python train.py --n_layer=10 --d_model=256 --n_experts=256 --experts_per_token=8 --d_expert=32 --d_shared_expert=128 --activation="swiglu" --moe_layers=[0, 1, 2, 3, 4, 5, 6, 7, 8, 9] --router_score="softmax" --normalize_top_k=true --routed_scale=1.0 --balance_loss=0.00987 --balance_bias=false --shared_expert_gate=true --init_std_router=0.0101 --lr_router=0.000588 --vocab_size=10675 --norm="rmsnorm" --norm_eps=1e-06 --tie_embeddings=true --optimizer="cautious_adamw" --lr=0.000678 --beta1=0.95 --beta2=0.98 --batch_tokens=[16384, 32768, 49152] --seq_len=1024 --train_tokens=348700000 --steps=12157 --dataset="wikipedia_en"
Below are experts of layer 5 (counted from 0) of a mixture-of-experts language model. Rows are named router (the router's row for the expert), gate (a neuron's input weights, with its number), up (a neuron's input weights, with its number) and show model dimensions 64-127. Each number is 200 + 30 x the weight over its row's rms, rounded and kept within 0 to 999.
Before each expert's rows: a language model's description of what the expert responds to. This comes from a sample of Wikipedia text that the model never trained on.

# expert 46
Description: Adjectives and nationality or period words before nouns, such as modern, new, early, major, Roman, Christian, plus -istic, -ian endings.
router,202,213,238,210,193,235,234,207,196,227,182,138,189,245,209,148,204,169,184,223,211,171,231,171,225,179,177,171,164,219,188,190,231,212,251,180,254,219,167,222,153,188,202,158,204,201,188,197,187,169,201,187,163,219,227,207,155,173,169,176,171,195,214,223
gate2,171,218,191,165,216,220,197,271,169,196,171,185,212,209,163,212,208,174,208,202,195,241,254,218,180,252,178,154,190,213,213,235,179,264,228,225,203,183,213,196,193,155,198,206,170,182,186,209,249,213,218,194,234,207,194,242,240,207,214,170,223,177,268,228
up2,182,201,215,163,199,208,196,274,166,215,184,184,185,228,177,223,225,168,213,225,218,213,259,231,187,216,180,166,200,234,207,220,183,274,239,218,181,189,205,233,195,173,184,208,186,186,176,200,247,213,204,206,195,212,202,203,209,203,210,191,229,170,274,223
gate3,219,250,189,195,217,147,214,202,165,156,190,156,149,219,187,150,180,188,212,229,225,196,217,193,234,152,209,243,224,217,215,233,159,242,200,179,191,276,217,261,281,154,205,215,196,155,221,143,197,193,225,225,199,212,214,166,209,213,227,199,213,185,274,176
up3,209,228,219,150,203,189,241,220,194,199,168,162,142,194,206,164,199,222,208,226,220,169,237,150,217,191,225,244,223,193,146,233,215,209,189,183,183,257,133,219,249,240,218,193,230,179,254,158,183,241,230,230,199,189,187,193,156,159,164,182,229,211,172,177
gate4,134,217,186,223,211,251,266,155,275,152,222,196,231,206,225,160,180,190,162,220,234,186,245,184,171,209,200,201,205,177,202,216,181,180,213,208,209,196,201,197,203,218,171,219,195,214,219,237,161,212,200,248,278,159,203,194,193,179,210,264,226,268,159,137
up4,146,209,185,211,221,254,210,179,243,204,191,174,215,242,221,165,171,172,173,217,229,171,240,145,154,185,180,176,201,158,185,163,161,182,206,205,262,216,172,215,184,231,175,193,179,224,192,212,179,225,212,216,235,210,218,203,159,178,227,209,206,246,196,190
gate5,245,151,236,219,225,246,178,213,234,225,194,218,255,194,174,178,191,181,195,207,230,152,215,204,199,209,182,197,157,197,216,194,234,149,202,173,217,255,153,193,216,160,237,209,219,185,212,232,249,165,181,235,199,208,223,178,219,145,155,218,200,229,128,205
up5,180,144,236,186,150,149,228,180,263,199,209,202,195,191,152,230,193,242,203,138,228,199,156,248,174,165,164,188,202,203,205,194,128,217,169,227,180,254,234,202,216,200,191,181,206,164,191,202,175,213,179,198,206,208,232,184,214,231,231,231,205,203,232,202
gate6,222,160,192,184,215,248,160,182,226,172,144,201,203,207,166,195,245,204,196,187,225,163,167,199,232,215,181,205,207,201,273,203,171,241,181,164,194,207,167,224,178,203,198,155,202,224,190,125,216,160,191,169,235,212,262,230,192,241,253,165,245,130,195,214
up6,166,150,185,204,303,188,223,191,151,162,193,180,223,218,183,149,237,200,240,211,215,209,193,188,217,217,210,230,208,259,279,228,193,189,219,209,189,214,240,150,230,222,206,166,131,237,191,193,244,181,202,211,276,198,217,200,177,255,212,206,205,187,264,233
gate7,164,205,162,228,229,197,199,223,175,196,174,217,177,208,161,192,218,243,232,207,218,178,117,184,160,199,193,212,193,208,175,181,185,189,218,269,213,253,222,170,223,216,194,242,189,199,219,260,221,187,194,238,188,230,169,210,197,208,141,183,224,184,200,178
up7,266,139,204,261,162,234,246,240,223,189,174,213,187,204,195,225,226,220,182,195,187,154,197,181,156,229,202,197,193,178,229,211,237,175,259,202,229,225,193,209,221,185,160,203,221,247,171,239,181,190,224,218,216,210,132,206,206,176,216,209,208,199,132,217
gate8,208,168,129,249,222,180,209,271,205,215,243,187,273,247,235,217,211,185,214,203,188,198,179,169,250,233,182,206,216,212,221,136,141,190,240,203,131,207,176,217,168,169,208,234,228,149,202,228,263,189,193,170,198,193,194,205,207,184,186,212,221,184,257,203
up8,215,167,147,223,200,199,169,258,206,210,193,159,255,266,243,221,222,151,209,173,230,168,179,197,236,215,177,177,201,222,163,133,138,196,235,162,169,210,180,225,180,137,212,178,219,154,217,203,270,200,174,138,218,190,224,203,165,171,183,216,226,161,251,231

# expert 19
Description: Adjective and word endings like -ical, -ary, -ensive, -ating, plus the · separator and MPC/JPL columns in minor-planet tables, and census or election labels.
router,211,180,234,195,224,224,178,218,206,200,158,205,172,200,162,178,216,181,227,253,238,251,277,218,230,146,210,182,185,199,193,163,188,233,181,223,234,234,206,250,266,208,174,144,194,183,173,197,192,176,234,220,190,225,191,179,186,192,215,165,194,189,258,264
gate0,226,159,205,244,183,183,206,216,210,195,211,173,101,157,205,182,197,245,203,207,175,220,240,208,171,175,229,230,209,175,177,200,168,190,197,207,206,218,204,185,220,182,229,210,139,230,183,179,186,214,194,260,227,208,140,219,195,173,283,220,215,219,237,227
up0,182,210,174,189,173,215,191,155,174,184,232,192,242,193,181,189,195,186,203,193,232,191,153,189,198,242,204,238,193,224,224,217,241,183,214,180,155,175,217,164,168,231,265,225,249,171,224,236,249,200,215,147,207,160,255,206,250,228,138,240,166,227,123,151
gate1,206,226,214,189,199,232,167,247,188,224,183,259,211,206,212,208,182,238,231,152,207,185,184,150,213,216,168,259,195,147,182,131,186,199,159,174,183,199,176,193,220,151,187,194,157,159,180,211,208,259,241,212,175,172,189,192,222,230,211,169,242,208,196,214
up1,228,197,194,221,175,181,229,158,211,178,223,153,184,164,181,201,212,172,150,195,180,186,205,231,166,212,255,189,164,236,237,279,255,182,223,195,197,180,174,195,174,233,235,228,240,236,220,232,208,190,142,188,244,208,217,220,219,171,194,251,165,199,171,163
gate2,262,212,135,236,157,238,222,202,193,191,198,212,227,188,232,253,203,192,254,208,221,175,210,165,259,167,219,242,228,178,232,173,218,191,188,292,209,180,217,198,253,240,184,182,183,203,178,189,162,170,229,170,265,152,172,230,226,215,168,192,211,219,218,211
up2,217,202,171,222,220,214,185,233,183,212,177,241,206,231,219,216,237,192,227,227,212,220,221,177,219,136,188,202,215,187,201,129,161,217,213,259,252,220,212,213,274,224,170,136,132,190,168,177,178,158,247,176,235,215,197,201,209,222,179,180,225,186,279,227
gate3,170,223,212,174,231,195,195,242,148,176,209,190,197,251,187,211,204,176,195,235,255,237,203,239,199,164,226,219,257,177,197,204,173,262,189,226,211,244,196,235,227,189,178,159,168,196,198,180,185,191,198,207,204,222,182,189,178,211,176,188,234,180,249,245
up3,218,256,189,243,126,162,199,190,233,193,214,188,176,199,220,176,205,176,213,218,206,175,174,214,178,232,225,194,224,185,209,193,215,192,148,214,165,219,214,191,160,186,214,210,226,117,181,223,252,240,200,227,134,204,223,222,171,213,242,175,198,138,250,185
gate4,205,200,195,204,193,161,186,204,211,151,238,171,213,184,130,183,186,164,183,208,195,206,241,255,211,248,229,222,195,204,207,232,197,190,210,221,182,220,222,179,229,204,258,195,186,171,235,167,268,258,191,252,182,215,232,190,174,232,249,198,204,225,211,220
up4,205,185,182,220,168,223,189,208,202,211,241,238,209,166,260,202,158,246,212,165,190,166,121,176,134,212,208,218,189,198,217,170,236,197,206,207,194,177,189,185,155,213,179,268,176,251,177,237,203,181,200,153,198,116,188,221,244,196,149,200,200,201,160,155
gate5,153,187,238,210,225,183,196,161,209,255,201,219,223,236,165,196,176,187,246,210,202,208,215,211,197,232,193,184,242,198,203,202,220,230,217,243,166,196,231,206,245,170,191,214,201,177,204,161,180,166,211,188,245,149,241,211,228,213,179,217,188,205,219,184
up5,245,196,181,219,175,242,210,225,235,176,213,193,185,141,203,203,197,224,170,138,187,164,171,190,199,189,203,211,132,230,201,211,184,135,214,185,213,190,182,199,153,221,204,194,204,227,198,245,228,236,174,233,179,213,178,210,217,198,200,181,218,201,163,181
gate6,200,134,213,153,184,236,236,171,234,214,206,173,167,184,173,169,188,179,220,214,190,200,236,188,190,233,204,153,198,165,179,163,186,114,179,181,222,212,222,211,139,244,207,196,167,192,234,250,156,212,170,229,254,200,173,180,201,221,173,171,244,205,213,208
up6,190,140,215,155,174,233,218,170,213,205,188,176,179,211,162,172,227,156,192,233,214,213,233,169,194,198,170,172,193,173,178,156,179,164,172,200,250,218,225,240,148,242,181,157,201,179,226,234,167,194,166,206,258,225,155,161,181,204,186,158,239,191,250,213

# expert 7
Description: Degree and minute symbols in coordinates, the closing slash of IPA pronunciations, and pieces of non-English or Cyrillic/Arabic names, such as °N, ″, /.
router,173,179,219,243,250,193,197,197,219,212,193,150,221,154,187,148,217,215,175,255,170,157,182,182,208,221,235,257,162,214,206,270,204,171,240,189,215,186,233,185,193,194,189,205,228,185,208,213,232,186,276,201,242,156,235,199,197,202,237,235,175,171,195,216
gate0,176,128,219,199,164,208,262,215,175,185,226,170,261,209,165,151,213,187,213,203,164,196,204,129,242,157,158,191,212,231,191,198,204,197,200,228,213,238,216,208,188,210,159,153,184,197,182,198,245,172,228,200,183,196,186,210,228,240,206,211,146,185,234,208
up0,160,140,221,243,260,178,170,166,143,278,210,164,192,175,248,217,158,254,185,163,216,169,184,204,206,196,199,158,214,186,200,156,176,171,199,168,190,192,187,192,207,198,201,212,185,238,226,146,201,166,160,189,213,145,205,211,210,193,217,168,238,208,221,229
gate1,234,205,171,182,179,186,266,206,204,217,237,161,250,205,195,116,225,248,186,213,164,228,207,222,283,163,176,202,217,177,183,227,161,151,178,188,204,226,145,178,190,179,185,137,171,217,244,187,200,215,268,168,195,237,185,245,206,184,175,233,188,211,184,213
up1,162,221,211,209,177,241,204,213,207,142,192,235,210,173,213,185,207,201,213,204,193,268,184,171,209,178,184,172,195,231,266,231,237,219,231,219,182,193,168,162,195,234,179,217,262,209,142,167,234,234,185,204,214,189,241,171,212,204,172,208,183,208,200,175
gate2,213,238,155,215,194,190,194,224,256,167,251,192,253,248,226,150,258,185,231,217,196,231,259,195,233,249,236,227,196,236,177,170,226,167,180,238,225,218,204,204,211,133,249,221,185,183,201,232,219,221,230,275,169,202,186,171,135,227,245,203,177,211,188,219
up2,205,227,219,180,178,192,176,185,153,207,170,237,145,166,200,249,141,200,189,159,224,184,174,194,186,151,168,191,170,160,217,211,189,235,200,189,146,187,189,213,202,239,159,182,228,218,207,166,170,211,129,156,211,230,197,246,264,167,157,169,263,209,199,173
gate3,234,176,249,202,216,195,190,227,171,237,186,205,144,170,172,148,224,168,200,213,233,234,153,202,170,244,213,214,234,215,181,257,198,194,193,180,252,231,184,231,246,189,182,171,206,195,201,236,178,169,183,151,205,189,212,205,182,246,204,202,195,163,238,289
up3,198,242,256,174,191,177,257,227,257,236,196,235,189,160,209,181,214,214,213,203,170,186,204,197,214,183,237,214,194,197,252,206,223,236,230,234,208,228,233,234,165,204,213,178,247,135,195,219,202,181,221,200,229,168,151,197,185,214,163,165,167,187,282,159
gate4,183,208,191,222,239,174,155,196,181,179,184,154,303,260,193,208,186,239,163,143,189,146,143,182,196,207,177,232,192,228,165,217,168,237,253,226,198,231,200,91,168,170,147,168,212,214,183,170,230,198,180,240,202,190,217,204,199,143,233,228,223,203,184,227
up4,220,225,198,191,201,201,195,217,155,150,216,191,216,191,126,201,165,226,187,197,251,155,196,253,218,181,205,195,191,189,174,223,208,219,247,195,181,223,151,205,149,167,163,158,201,217,204,171,135,251,203,236,195,226,219,216,224,190,182,203,196,165,203,182
gate5,207,226,211,213,211,174,204,175,188,212,165,174,269,170,217,252,175,174,191,213,211,178,231,153,234,155,165,232,181,207,213,220,187,247,212,274,194,176,190,254,204,172,166,235,199,194,185,162,240,253,221,190,223,200,232,191,151,235,190,234,121,240,261,184
up5,197,190,238,240,208,173,201,175,198,252,171,184,249,152,219,232,226,156,185,240,192,169,213,160,240,182,151,220,183,225,205,229,174,248,202,230,212,204,223,263,235,197,164,205,209,182,190,174,236,213,232,202,240,185,209,184,111,260,195,249,147,203,242,203
gate6,188,229,181,231,155,156,174,200,179,209,137,208,262,163,215,181,202,198,165,238,164,189,144,207,207,209,211,254,243,235,169,276,187,205,226,205,174,186,201,160,228,213,189,208,210,181,176,173,172,184,223,240,211,213,219,212,164,202,267,247,201,196,183,225
up6,189,175,233,187,199,234,213,258,199,222,229,141,141,216,179,203,216,200,216,164,215,257,211,175,238,190,231,198,194,161,228,177,193,211,195,207,214,276,202,193,182,210,218,209,222,224,246,227,237,181,200,206,215,181,201,241,202,182,171,177,161,208,243,211